config = dict(
    normalize_top_k=False,
    routed_scale=1.41,
    balance_bias=False,
    final_lr_fraction=0.1,
)
Below are experts of layer 9 (counted from 0) of a mixture-of-experts language model. Rows are named router (the router's row for the expert), gate (a neuron's input weights, with its number), up (a neuron's input weights, with its number) and show model dimensions 192-255. Each number is 500 + 25 x the weight over its row's rms, rounded and kept within 0 to 999. Numbers have three digits each.
After each expert's rows: a language model's description of what the expert responds to. This comes from a sample of Wikipedia text that the model never trained on.

# expert 22
router:518512453503501526466474504505473525485493494476470476527475506474465509504542528480489552499497516514509465527461491514499554499520537457515496470511496518528478478522523470498511473516509454
gate0:536495469542503515467515449482471478531509494482480509509493521522482492486489534506502511497517485542537517457506492508512540474447518505552504488511523500487509469496479515488527535480506478
up0:430430513493479472511503519482529483493490506466511516507491495502515498552502506513495528482478497476481531504504494504524488527527523533505546507536490516450499508499482481496534446502496509
gate1:519499473478502495506482509508482501473457494506529517481506519485483506494505540520524552536512500466515508505501507481507478514457495487492476468467518542499498492517510488510475498515528492
up1:502499463509508475519434506525501504509490462519515505530475509501481516508498517485527524534508524499480508501519508498471491531512520494520488479486507527510466506506487490536493473502527529
gate2:473490484474491494542479531505506536508504457494482524498499542511525498504499454495502484529493538507521493516487533485476503509478524517496463488487489520522477505455534503499545444518535452
up2:500485505544480507476449512483520535514528479532546479510535510556579469494535469468491464510507492487485503483492497489549471464503487542505527540496483504509509463481453515548524498476473485
Description: Sports competition terms. Football and sports words in club and career sections, such as Cup, League, season, national team, Championship.

# expert 4
router:506501414498529539475487480477507494509496523477494484502505502513447467454524537510501507488502496422475521514461490551527494542497518495494526490500546488513478518477512421505536512519517451
gate0:533490496519498524500533501533497497522490516490519462538490493482510513521513526498487523510501503510476490489466514498534489487495502507482491526496510498527501493441467516525500505512503454
up0:497482480501500439463471532532533510455500505467461518473534497538493510534521541493567522460499479510468522507457545516472457543492475464510515502481521513497471494535525547510496450487478493
gate1:554491468433535500511483506463555495558499507426522525532496530497464502486512486566495479481514490504519488494526476524462510493494489492472513478503550484531506479490541483511561500513536502
up1:517479523462488491516460506485503499536553510459526475495503550485480485466511508505499433491531493496502481530493503498508519555529466457514454510518533484554482475490542506526557533496523468
gate2:492529484477514456528509516536540510521503505507470554533489499499532505527543549465481475511507532488477508505516490500494540508483511524535554474492489495530487502517470453537510528538498482
up2:502458500514456517472452480441472498476520517480504446459495546480506480495495479506540497471493521478510527497468563505505434507546535498494466520516521518479507484487522534494522471492487514
Description: Possessive auxiliary verbs. Forms of have after a subject, especially there had/have been and the couple had, plus pronouns like him, it.

# expert 8
router:473509504507485498527509488462529485494497498502531501519495493520469495525551502520465484491491489485454518485507524512545467514499517498505504506516500491498478457485505471520510477512506460
gate0:503514456531522521480504483466525476494510487504480467543480476536514470521523496515472513529522444514517463562488544494532540479493505506509500491507494448486479425508524514538512503517475501
up0:500456490475535491471528515504487506448509543517489483507520540547542512535493502500514448489476506494501472488528495516505514521523543491451488461500481509530513485480511503538482491492517547
gate1:514494503513495487516481480468521497483501542524542471471485481503492537480477516508497472459542533482463520472472514514522506521466521529512532496499508501510513532477556442516499454498527465
up1:516483494486496507503536500519554503483540488507552485491518514470528474527502491498511534536426478479525459519473482495527455468533464549502507489522475507502524464528505530528503449516500495
gate2:495488489488491530457504519488502508475463532527552489463521482525506566526553494482533481545512502525527441501512488512525512465524502526475495483527461480480507556503500525478490491456548484
up2:493479495477474480519468501518520536496452458483479508523499539452486438546518536508466542517476519495532503553491467471519519504494505477522485523545475485535504443526459499509486459487467509
Description: Proper name fragments. Middle word pieces of surnames and place names in sports tables, such as Kilmarnock, Schmitt, Wimbledon, Brown, McC.

# expert 6
router:516513448525508521528518506500484531468513546507477486508473514521468482503528546456480513495483500488546514522477502506497491542490456524510540486498527526487503483476472489515567482511478487
gate0:492478504478499516543536475485530473520510566478515508501477560491503505496510488486487506541461544492482525530538502474495487506509487543495534480525488493531480524476519520504500510533503488
up0:489480521533476482497507511526477545512505476454488488482482503519502516453571497550475541530503495497501455488478484530478503507510536506498510503485515515546483457509504521506478469488521500
gate1:496540497489548485518493505441494476494513551477501474488509522483475485547506531505475526525489527482461504491515485496502465502530499503504509515496522535554454496536484468474508521532521495
up1:453503481489516514488484489463526472507494549491516493496489489475479510516506484532481497521508534488508513493516466496510487493505492553487491527476502500539460502504468502470502497489491477
gate2:504478473490475511521490502510495537482491544505505498514482486502521463507490539522522488485536543477486526515467510479497506514488517515536490489493485447505485436538500528513518458519512474
up2:505493539499502528464444520387516527486492534520484481524517446486521517514483499522520513491494467455532501498490555517527468502478495517487486478522504455482527536486490517484453556509528543
Description: Table cell separators. Pipe separators opening or inside wiki tables right after section headings, plus words like public, civil, special.

# expert 10
router:481525505496490517500516506505488469513496510454513460533496473548511476523528502516452515497499488473487511503502543479520489492556534504515498489523521513502491482507472487491542492503500479
gate0:535474481500530507418491499501539503541485529530496510523477471529473484512481504492493463516520491512528478516514534480530470490501456492516464496508486464466491514481495467489458521554472469
up0:528511490482543529490519532470425522477485519442523511467512506497527477509515506535482501552516494511482444505498500491482485505483496496495489492493453536487512546518491510534518528491500475
gate1:515489527495520483477510534475506523519512552495489465500490542510468483470481490514495494499510468427486476534491479521480499489488494479504516494483522497518518485502503467525476516533510460
up1:535501521467536495488492443502504462514485489530480510487520558500502515508546473505468519480472443459532502545523458514488483520538507493478516519488505544500525520526484502515486438502474503
gate2:526501465507528486541524520502553500512511466471538525524524486484511497470532525502514554491497513501473498499498496468508494512489499535522490500517502494479486506507524491480516509514545492
up2:510516499502458535516556512470485465489457489476542516514486477468513531460478482518516515510487508458465493512434523463428483511541496513521509524499498538506533497523531491508498512502493501
Description: Of in titles. The word of in titles and royal names, such as King of the Jungle, Maria Theresa of Austria, plus mid-word pieces.

# expert 11
router:497506484530501529483460526510478494507492532485480495514472525534496451512517502444494504478552536480477496513474492511504531541513517474526466481478504522496485477492508501497536496533488439
gate0:479512478562498474499508496478429472526486491499488527525511527533478475534470501491475510524539488491504511507493539508510535523481510497541486519492467543497523471561552502474543527523485480
up0:540502521502507473479526487509552509507466533488519499485463512468501510469478477459506508531531486513521467474518515486490506477512495502501482474545520532491535500502460508539520528523488532
gate1:485490532541441494531493492503528498470502495484537455475508504492518457501527490481453471513511507493465511496473487489504518524548527503513508496499517511481489484481530490541511486532515462
up1:472563511427492524505506443490515485510507481522480507485548504486510516487497500504491540524495485466465509496539501501525537453457503506526513522519486531514474492490448519533529501504476529
gate2:513521510507532568506521489486491541484453477475517524493525526513528484484551523523574517517518500482491499487510518487526492509517508509539504467450503470525526435461483502493523482511506443
up2:483471494514497510511487471506484547487496520512480510501545493517481504543527463514506533511524532497455480493523454516472519517507521493537490473486477441503508490500506507507500509489501507
Description: Taxonomy and section headings. Line breaks, heading markers and taxonomy infobox values such as Order, Class, Genus, species, -idae, and List or Historic Places entries.

# expert 14
router:478482466477527520489506525490470511510468518509463477471483529488480483520498501476529510480501501453493508463456529510523506493488460499487523496494539499534462482539528448525496490525481478
gate0:495513506511483511486505521487480548530497485530516496484497538491521517463507519523498510518515540481507524477471493497493520498480472515488512493501532515476526469549495483503461518543515486
up0:511516495515510548464509485505512549539519481528523488479507485534514467498519521489511485507500499479563534490515494467516497531481445558464462510517540523488464482508529489521487501506513512
gate1:487517508519509547467573501512461515526508480481501492467508536527464506527490546514491544503536504522540528490496498428498466505476466528509504472499498526499525501520530469552486560537542479
up1:510493507491539468471466503506525517477480525485475513552478509515519465537501488474512515488496502526482507473500504504497479526531467490496493492463549538473445503539512505524464494489555484
gate2:527466484477556537490486490504526505537486496513467498482502502458499485474500509491513522452492522491492475498502528508524491486488496487497508512493515515515535482499511489521496472530520476
up2:455554467544453487509506496484448495509496475471473494444470497548525535485475519508470506550485478504528502488496452487441509554520521512506492478507490520481513535483499491518524536495501544
Description: Prepositions and connectives. Prepositions and linking words beginning a phrase after a comma or quote, such as as, from, named, called, literally.

# expert 20
router:511504470474564491480526494501488484521518529482516468490465472541464500483489484453515516520520506472517499481496491491511499507495489467506480446512514487496490507501534477513497519522493458
gate0:478483495527541520487526521498503527511487499465461501501480475519457522467489427481530466539552490516521442468511493498509462487522486495512493467510525465501514510509529524520472490466506514
up0:539487458508492484508461492514482501464468497517570504489522568535454486529509524496511500499474493477508542526492511525517512486484496484445494535513516476514453514488500485503476515501463456
gate1:487517533479543506507521529484511491513553496487508514484499519460442456485500511496503526500521472472481468503532513480539523533474488505495453465451490507490486500494475476481492486501510458
up1:482530521522484486468446507525523503495528521536521489442499504495475463451503507440506478529477491483514498535467459512520514485509514483450510501499487502488495502483511503469459490530513477
gate2:492479455488536530464506503496519488503521540502479528494504517501491488475495493490475450522488485472529487471429503572515492472471530490508515491484540483501460489467484493548545538520529483
up2:476466530511481510520477521512503509500456533493542468528476472507526513579480484508481549500521541511503513527497474492535494511507505545510469525491510483504520514494503517465461487536448497
Description: Predicate participles. Participles and adjectives after was, is or be, such as known, considered, awarded, appointed, plus the after making it.

# expert 12
router:512523475505511523502524470431503492512514535511523459538500450489458483532487497516487522539514514460485504493483507547512485459531503479515504457508519487480493506470499468499501495500500431
gate0:491468491492444514516489496461495486511503517538448468477531494513459509543495525440532520546472489488495527518508562523502492480491492472473472440529538510460457470549512499469458489453494532
up0:465516474484510506505492515485519524545557527463509518467509481488507492499478486492503468500478482470509494497520474499489480521541483521479545524472471498497520509504524482520502536540483460
gate1:511464482499522537468510500492506506463516488542517460475493534518469475486497510492446478531512475504492497453479485499528540480514556453493514462508528518489547493516494466483510516511494477
up1:498459482489533491531509541496480513480528449502459504508490525476482472505537507475469514468495468482472473492466472448490520497503578452521527492492518475531499523478529467460482494487501503
gate2:541514492483505489565523526511499529527523515523502465503518477462483495479511489506472540492527535489512482498526502509499482485500486537532511460483500457455469509462511514456484493500522486
up2:529522528508511497488528503480470534554541520530524453482496457504498450526520503429493553489491568512495527510522507458532485493492471482526495510509509479496489496512511524443484507470464476
Description: Negation and adverbs. Negation, hedges and discourse adverbs in prose, such as not, quite, merely, also, but, then, un-.

# expert 2
router:490504457507504511472500511504488490525512517475498497510457521514490507511538526501495530528526494513538495495534480546506511530501516488498551426509508480473491472518491478487529481522519431
gate0:476543492513503509532514512471502491502528499486525521486446490465527512476524507489531538494500532538545452481499494541463518520498540475468523441526505462502526517518528503499505515523536480
up0:483529531523462523520466476499504478458492496539528454508520509453544521488507474524459456473467492510483467552497481463493492528511535528494514495512490454499516481497484475465484474522489533
gate1:513512474485489481510439500523517514484498521481489498500511477519485549467505503515446566498520475502496486471513502499518504492490502484485493504500502482442523492517536451517498505503490509
up1:475468488498515471505536492481501477491514503515535516515496526487479435502480488478547445528487501506516496540481477505507493539477487482500502519492482504554450498533490550478479510506527474
gate2:462484541477511527498481491516480530499490537517488482492469472532525494462519514469528515489529567523496519475511507468525513502511478495532525496489509464541533514501500493499481515529513493
up2:473511510542479492494512526479534459506514497522501485505437441497435490515471499513443481507470541491513489510492462514478531471547508493456506507527524506541479469517535465536515477478532477
Description: Nouns after articles. Nouns following the or a in running prose, such as latter, way, decision, thesis, collapse, plus blank table cells.

# expert 13
router:460496482468484510539541492492509483498517550509480486494464502480472464471512551510506497508495510479536521508456512522525521523536501457462520463533501502480469463486508464487541484516491447
gate0:474512503473496459486528514481461511479463535511505469581492472499440498497522535499475474496500502472522488472463501522462501448524504514467487505529518484502468510483471514517535515469529465
up0:506500498523481462472477513553481590484484557457499503488500494476480470477514518517468513499512522523550484494470524504502473497507513482449523506538473543519464496492491507510479511499565506
gate1:541477506525440527543462537498504492500510473489503474517507512476566548469530498518461500475542516490508550504447519524496487498505473483463546465533520523484493471497465491536514493504501510
up1:470476499514494570495523542529520531480503492504521527513490527485497505467480524519522492509529490452526489481525495533504514488505475511481523523505523483506495511540458488517510527511522497
gate2:488433476497492505521486492462519503513505490474481494462458520492457537504507510500515454492503530560513484498495467510486520512488518497473528484533495481499477496491536470504501506522508484
up2:494489515510522466487498514484541517525483499501522539537508474473484505533485483502476476490477463486477482554539516561524457464562519538475556529497495485508522556519482457488509506491447458
Description: Letter s and names. The piece "s" inside words and names (Fa-s-cist, Mar-s), table separators, and first names or places like Los, Juan, Atlanta.

# expert 7
router:508496509468563486514502540472483490531511522485509522510494468523499488465494515480536505504524484492506512476498525545506500497524521482503499483506514523513475482473530463490493482536504464
gate0:456504505473485562512494463484452479519500462497492531477505517513493523502490508476465477531514498530497516499503475531461512464517518482530478492509487552524499500520465485496544487474484501
up0:479512504462476513523483486461496507492497525479460503476530495497490513507535469504480481490486501521500479504530505474524507455502484485521508484475521490464484543477497456510511510488536514
gate1:489490496470528522490505516512505518473416531490498479550509502489509478557510513465493546484473524498470491515491483499473563474507449504514484504535488440521563480527442477489491555512541503
up1:543475552529489544503489515515487508525554480484502457504543552503518457498447506486479477491515486511542525480494522499498504505531480523493467524511494502506534496499502529496478458527458474
gate2:475499517522497499518446524495487488502504530516536516469494474495505468427530477545484500503449510488467504492502544535498514481486489550475525528535507483528522499552549443468486468481468472
up2:524496503498526524501493488498522478489482513532537503514492464503484500509511478493515453573527480506516499461490474537525487448517514518511484516529502534515504455549464477546517496530497491
Description: Infobox and table formatting. Dashes, spaces after colons, pipes and digits in infobox fields, tables and track lists, e.g. "- ISSN: 1575", "|---|", ISBN digits.

# expert 1
router:477530480477494546460495507493508499532486515516487460518469493504473472513489513478537507504509490460478496521428510539523499485491509484482492494520513512486469494503514482507515513543495479
gate0:486501475526505487458484478529499552462469478458529466527493512488483500458483586497527455534496486447450512513491527477479496523496470469546476481512515471475489518498525476529516513508534539
up0:465556489512474494497477518507526525501490496520468483503506513455515500461450537541510519478493492482518510499468498473484515488425491509502475479524507499485458514486528515477518452491522508
gate1:494562513520454510515494484499467470485522452533452509480449500517460506461485511517498489474565475539488524506499473463524454512512514499467486488519519530477461505417519508524539495549517509
up1:520533509489481498510496503454523452516480491518503506506492506531479504490532487483558469488496490488482467458491452523497454496522507508483496509512483520496470491489547490527445530513482523
gate2:528481489497480488468469510509504526467471494497515561528450499487533476496491430541547469557502480447494502504496491505509524486481479495496484481537518523472475490517557501494473508509522501
up2:537528463488525447521513512487538504483526480486475545477472535512494468541489481452542464506465518479493470532487523573492463462487476509518544457498493501509532522503515460491490500522493498
Description: Punctuation and list connectors. Commas, "and", colons, semicolons and "in" joining list items, plus name-initial pieces like Cha, Ba, Flo, and "ia" in ecclesiastical.

# expert 0
router:466553449453506515497519497467498511485442541523460514497511448502495491482555535483516474498492510500500501528484537510486518532530554460518493495510514545503493488538501508511498515519536441
gate0:506531479505533490543500523505513488527502529478458492501542489545514487535459435517523465542535496491515504543512450512499552527507512500488508498526543470486462512476516527492483518514503452
up0:483448524484532480518527489486472468488509515520497473541508489525477488481520515516495514517498496523515518504504481493497538514523470457476491466477475451488519546498515502515493468492519501
gate1:560512481542506509505508465478473518508449464492511473502532527488476486542538509520492477522492464491472480515498483545482500505488539486537514513490498487496539529529520507529494481459535481
up1:504481504502523472488424535511474476491505489506482475511487478502470525470494450478491510524471482542520530477498526471530536537484475542461516483478510485520501518467501540500540481510545533
gate2:476498516436518555519546506505508497495487520569513539487550530535496493506519497472503502520495491493513500511513491529532491507523473502512482472468499481507432493523501474538467480511522494
up2:531526542475487503479526499480482458547448542499491534496511485482527526477539439485495480494539566511502513482538505491535478496487501527512504538490492442497490541524494502463470510489495500
Description: Infobox field labels. Labels and tokens in list-style infobox or chemical/taxonomy fields after a line-start dash, such as Born, Genus, KEGG, PubChem.

# expert 9
router:475495488474507492514502488470514509518471536494504492476474468511460477489494501492507515529527481469533522526457533487548509504483488490496540464519515512519458480525495494477512482500513398
gate0:483501530497518476511496480515497515527523535498543551441494475503487480477426493491459483498492519522519511522480522454513502535502535523478543496483518502486468559488496465524529491500500478
up0:486476492465524486477525472496518511518485515541501448517516472497501460501483510505449510545471513515457550529508537444494512504533495503492509496503502474561486510503499451532471522511481520
gate1:500527503525529521525479485525491539519497459458489451496477523483461494466512527475529472525536548447513509472486519542546553520456523546462455508515515551509528476522517495469505496493527521
up1:518489456512525502522476487506496543521513500495498470535491529520490547490501477498538504536545526477480492495525476507524543534483515520468527494543495527462468452456506472490499476495514484
gate2:522493510490495526484494528529534491506511490507541528518498471440512525513485523491462541571486501475500484488475510480542493546478521498499497477531494536506500500504537493513497515501543465
up2:449530501490524466538551529533465475507490513494521507477523484489539521496511459523508495487528483517514460537475496476444484516466551494450509496506507560506502527500477543536480546501503491
Description: Latinate word stems. Word-initial or middle stems before suffixes, like Acc-id-ents, Acc-ola-des, contract, claim, support, defend, plus some table numbers.

# expert 3
router:486526475503511549490517489460490481514516524498523479532480464507459514500472487492503508538504518499519478494469466534487504518537518478502511476521496485486491481500508461510500481513485484
gate0:476474522479522471492532496451506519511540572516533491534494504521512497478494452541495476514494516450520446500435468491486513540531467517525563471470507491480484534492493508435518491488504464
up0:476525516526518509480493478531469497485505494458551497506555495493499459477521536510486485495488423531445550483563477495496475461488492492442462513499505498444507520462510509508496504511549545
gate1:480467470534510496476525498491469489504547521523472488524495540431446495498464514504499472535490521493497522463498501529463553521541502486512506467509521496508452490503498475457529476501528469
up1:478513537540481517465499511547502492509521553495529493469527479520496500454464542486509514473467551504467511559511527513519478520492486460515521441521527477483504485515517514477468499531480488
gate2:527513498511494535488482514470498516546510495544498538513507501494509496486461464546513443533521481478459499508456485493473494522530493519527523477504497548504456523489549497505537473509487500
up2:516474503475558508498476481482452484485512502503492505482526526487508452499507564459515536499480518511520537486531522472518496488526519479455479484519535501492528507510524504490495523486504571
Description: Mid-word syllable pieces. Short interior word pieces like re, de, le, ed inside names and words (Guer-re-ro, sup-re-me), plus titles like Federal, Colonel, Dr.

# expert 15
router:463489487461481488508520501488482488546534530522523491514503492507469490519501507494485528541498480471514512518497457531518477515530473474544521490496513457480528499495510497474488515494522508
gate0:510459539500488523490485490497466533491485477554539473499527537512474451491485516485513513517483450490530518465494527495489489480537483477478557459497493473526481523532464504456503486511527476
up0:528513514491529532512508518488497460493505482484464465480501478528508546473553490445506520485519499527501548479472487468494511535485507520519490515464457530491477494445478487473498533505509512
gate1:449495556472500506489532516539475521521526487523511473476514504514466460504498524500487558522519450476494467527490456485515502515491497488497507490503498525465493485488462503499467496514500487
up1:470523500541514488548474472472542481468476494485500523519498496473462492494494461514527484490484526517497536487500524501528513515479509472498434519492502511487505485487532520486507502453446502
gate2:486470497470535487531481513493510488540501485504501509478513570490521471491504508502526538527506472486508475526494525531511503479468484493476541489513505526486456461480493490498492499479502493
up2:496488502450475482530497501526545553481455462484467502480506502472467510519488488535517504478507527502538522527494482488487496513511484480542492509510447517467486524498567537462462507510503491
Description: Name-ending syllables. Middle or ending syllables in foreign names and team names (Yak-ult, Trak-tor, Rot-ter-dam), plus party names like BJP, Conservative, Communist.

# expert 16
router:501502490480493478473535496523508516486457521482520488522488492513484486502497534517498524479533515500508524479472487505502504439517524527509467497504508514492477488489494459527525506499497465
gate0:517450480492524441524550445512473516500494536477504518485480489508494444513547551499503519469517519470549476504461446470475485469505482494485483495546488491543490445500553439506479458489500476
up0:518507500529510519492538532515512539501478524483517492477505512547523515492500543489464483486526528487518501510482503431551504490506477502538465508513503513513520493481501478497477498514529480
gate1:478503457507513467479523491497472521477473499511451525436486463508460507549504516473490505504485443515509512509485469489480480522481485531516527486524522522478444458532536534486495498509550520
up1:496521502454523489460512481453556492521524496498517469500497521494470536424464477501447483521474483495521497454503521456527509502484547518569503464465493497492494499505489486500495521532545505
gate2:487494491441530517510517473463504431486508492545518510521476505517513500513513474511486446489493502502483455489482488476536450465496477493456496490506492494483432467557501430491473483499508459
up2:528521540500511499532532462530505502516487507493489540538453550481493547462503557464541525484492467487518492508481485506491473470530539524472448489503496513490515449531495462503505479526513526
Description: Mid-word fragments. Pieces inside ordinary words, often after a short prefix, such as ra-ve, li-me-light, ro-m-ance, s-word, s-ale.

# expert 17
router:471512501490502529478513519478494523523487489491543504513464487547519492501501511468486471548520514457545505498509537498503535547494521498525547457564505510506484447510480487464519503525528479
gate0:500519499473492539500444496491532523503485515521510531517467493492508483478475511452483526558482536460499468490493509493498487483527526501474522438510509505491531513509487496526507518472456500
up0:501468493569471500529494488481457508463496527496445506499529484508498463451476476499516477470513508551454474498507448491498544471525486482522462508488498539495511486476513493476516517486488469
gate1:530493496471459479520469501472461467491474495498497501480497477501467513506489525523492532495533521488533490515489492516520504533510487497505474511515471533442476502533460519529509482480464524
up1:469491461489497527539516491528497497487510508552534548434486530479556467532470494501541505482531511513537485502508490459502487500443518494539477506495509517487464487474472511514496493481481508
gate2:470502484484499532516477518485512512487452494481513495531505483492473504524504481497495496502498489479491512432541519510496490533499490464479509505523474524486492500522503550507489468512466504
up2:499517508519520494507527501520520498498505507464472477491477527519472549532471501479523535509482489526465500513498461523512526483472504492493507503474505496520511492491524469489478554501491513
Description: Ordinals, months, re- words. Ordinal and sequence words like first, second, final, last, month names in dates, and "st" or "-" after re (Restless, reinstated).

# expert 18
router:470478467491493519486511517497479521486519538445527472504453440501479493500513534503500519471545498466490514486473512520512512509506551471547511494534525507505515462537468468492544514525496472
gate0:492490487496528517512504538558470485487541529515552456521458505496522465535493532517503505485522459468506513478479521498452475528481533470477542497508522521489512512474494488490519507494447481
up0:462538528516507516537513479509512507504479472517500530462527495516457490493500517512490512544460466523503468518503471516506435548493447527470490491521495504468505513521531482558520515527502513
gate1:538499495518480505451481502494526479468462494505494540489482510507465485495533476513510461485530529537498491485506495488554522480507493507499530507506536467514493467511457466489571485493510469
up1:541491493532458463456463470481504549508513511511536527511500460485469556473479476534526513510557441517532484459523539514495501493472434516508504499520494521484520495546525496475478517511523473
gate2:440499500463544492504485495472471527502517490495495496498508512489490479467503451488501502542529475480499474484567485515533462492487456501526476491506519480458490494477472517514460532530495504
up2:527499541501498503491482482453514499512555533474500421527487507499519498479493477493521517473513517499542528475498537507516506467497519511475510464467491486517488508476526500533463506473509521
Description: Stats-table separators. Pipes after numbers or parentheses in sports stats tables, plus place-name pieces like Buenos Aires and venue names.

# expert 19
router:502497465503507541537507513499514459559512513493477517500499483505489489515501503522505520528489512511540497493510526519498506541555531447509522429510504522487481466495494474500499485522501449
gate0:481524486487494553497495537485504470496527497529455475477507519546493486495481457540498527498507464481510496437553501478474488514550485506509535495513445521537491514490513487533494547484484508
up0:576498510496512492504550539502508511495542498488503483511569545511485520462516485516494507513509448498550496496553491471493449522534461477495555533542474494498478496478517487532498536471508513
gate1:508525524514489487510521499497496510535477512515478502460480523506499452533489468516526496532504508489521504487488518492534522520511491506555525517495517514492477545485483504512520482503489487
up1:485519520438534497507534470515445504520485475501521489533489536506498502555521505497514473488525518511497502521522498514528488537501507504490488518519495522520489479511492498533510519506519515
gate2:471487473514503550532464483497471527540462511553567499513515459476524541521550506469516560498482447538449533488487502490482519515506539482519500516504456478493470533482529472521504521467496510
up2:512491530508475517485546505512522488470517475475487500533511526496502499502456515517476461482467538480537485514506473471480509500465511495508508507529522516510540501517502527483513510521521503
Description: Countries and "the". Country names like India, Japan, Iran, and "the" after in or of before places, plus spaces before years and numbers.

# expert 23
router:471508455472512536519492511468471484510546487497502497533492492529476479523533501515464531554487517475532508533504542514501493485521529499486554465539522472532474454504522448501505507513496494
gate0:483482460456504497505516502484501495478496511443487505507471519520471487526512494423511454507477544484506502512492526532501484520496506484494516498491495478504472445519463461466523471492479507
up0:533541519541473491559487454527501493427471516551528497520484479502498520461525523540504513497477522506451521466501504490490495518464525490494468502474486486514446506500486551539529506494487456
gate1:486513502459503448530529485503472478548490528509518514538446490496551500508518507480488521508523537515512501472459512542566502481506518503476507520500524525513503523468490525548502494511489493
up1:510474499475488489501522510501519528507515479516498473542467516521479507524480526522499511533517517537494518536507439557487509462532484485442507481496466504469487479534518525513520520481499532
gate2:496518484481472472566490497482503539510496491532482502474429482505449496487548502528505537505501505515479497510503516513492503519466481498492493531534503544505501504546491494498517458519553509
up2:478463525472500501508486504514556523482507498516442459501504497452476509495478450487512496521496532485444500487485481539481503435540550518485490532495477501524489482518515509528477456516484509
Description: Place and name pieces. Second parts of place names and common name words, like Angeles, Vegas, Kong, Palm, Hill, Peter, and syllables inside proper names.

# expert 5
router:478493480518523529462501488503498494531437512513503501491466481506464517518511531499490519495518534492523516468480551508516499513476521477486523494508536534471496493505521470540538489522503481
gate0:503483469508508559452500488487448522515479500525492527517464506501509477499488551482489496490479537492562503523482528521470508521492477517469476480479556491497460487510529501511492527530550459
up0:471502466487518523456501518503521481521510465523487524507506522470509476470465501533481491476463510505531504450524490527457477471476533550496548506516540515480527456451508505559499553476479473
gate1:512520496464472484500504490485558489470467486517520450480542521498514448491515516493501467474468528524575483439526495514552488477459515496581475517510544509484490490445468465477511500524432468
up1:508507495504491531466512485544559499505462491531503460480514533530523466485471532489485488495485523504511526523506505463463482536467477445506476476515501530512458525490502511477479469535541480
gate2:490507495490534547511538462474472517522547501497504491509499497487538519518518506528508494523491496504465516534462515478454485565517490514499563482493494525546482514500502557490515478507487486
up2:522528487518465453491459510510499489493509534500506493532514452513467501484513526494470515516501494469563503499494508531500473445499534502504482468495501439476519512517467478506452523498513487
Description: Narrative sentence starts. Sentence-opening and subject-following words in biographies and plots, such as The, He, According, After, was, wrote, died, returned.

# expert 21
router:530510451491495561490502485490468501502481495504516508501477514559486476536508514468492535514523529479527481484434507493501506476486488455508458483526525531502461515512551481504513494517522448
gate0:480498455449495526477495520473509526480552499485511513492493508488489515528482478521517513529511528519491511512507478506504504472481488483492477487541503528531497486476553520511427496515535526
up0:565458482486451537528456459529437504466480450522463505506503484482514503501542536525479518486511574506500541483491431523503506453501525448531468489532512504521490510483550511508504495513495509
gate1:519534481514501477535502476498455467518504487505498505498506440489515465468470501515532484535508558523506520528472531469498515482470509489487486519472504514535510488484504497526521514493439501
up1:482469450510508525482457444517494506502460445485475514514498488543472504503536510521499551462501499506512515486484563509515504493489523495536459505499511478476468512501489552463526481533520540
gate2:485489486495467511458448538486536503478547484474529497476447500449469560523501519497537495495483502505488538549479502505495491468509515503529551500512512460490500503500493503508475499490570514
up2:522517497522535537495542461485455473522464529482489503520509456501472490522532525526456518502530500501487486488504497499479495460505522479456509487452489506479498484477510511506501510513481507
Description: Biographical role nouns. Occupation and role words in biography openings, such as footballer, politician, singer, coach, and "a"/"as" in "played as a midfielder" or cast lists.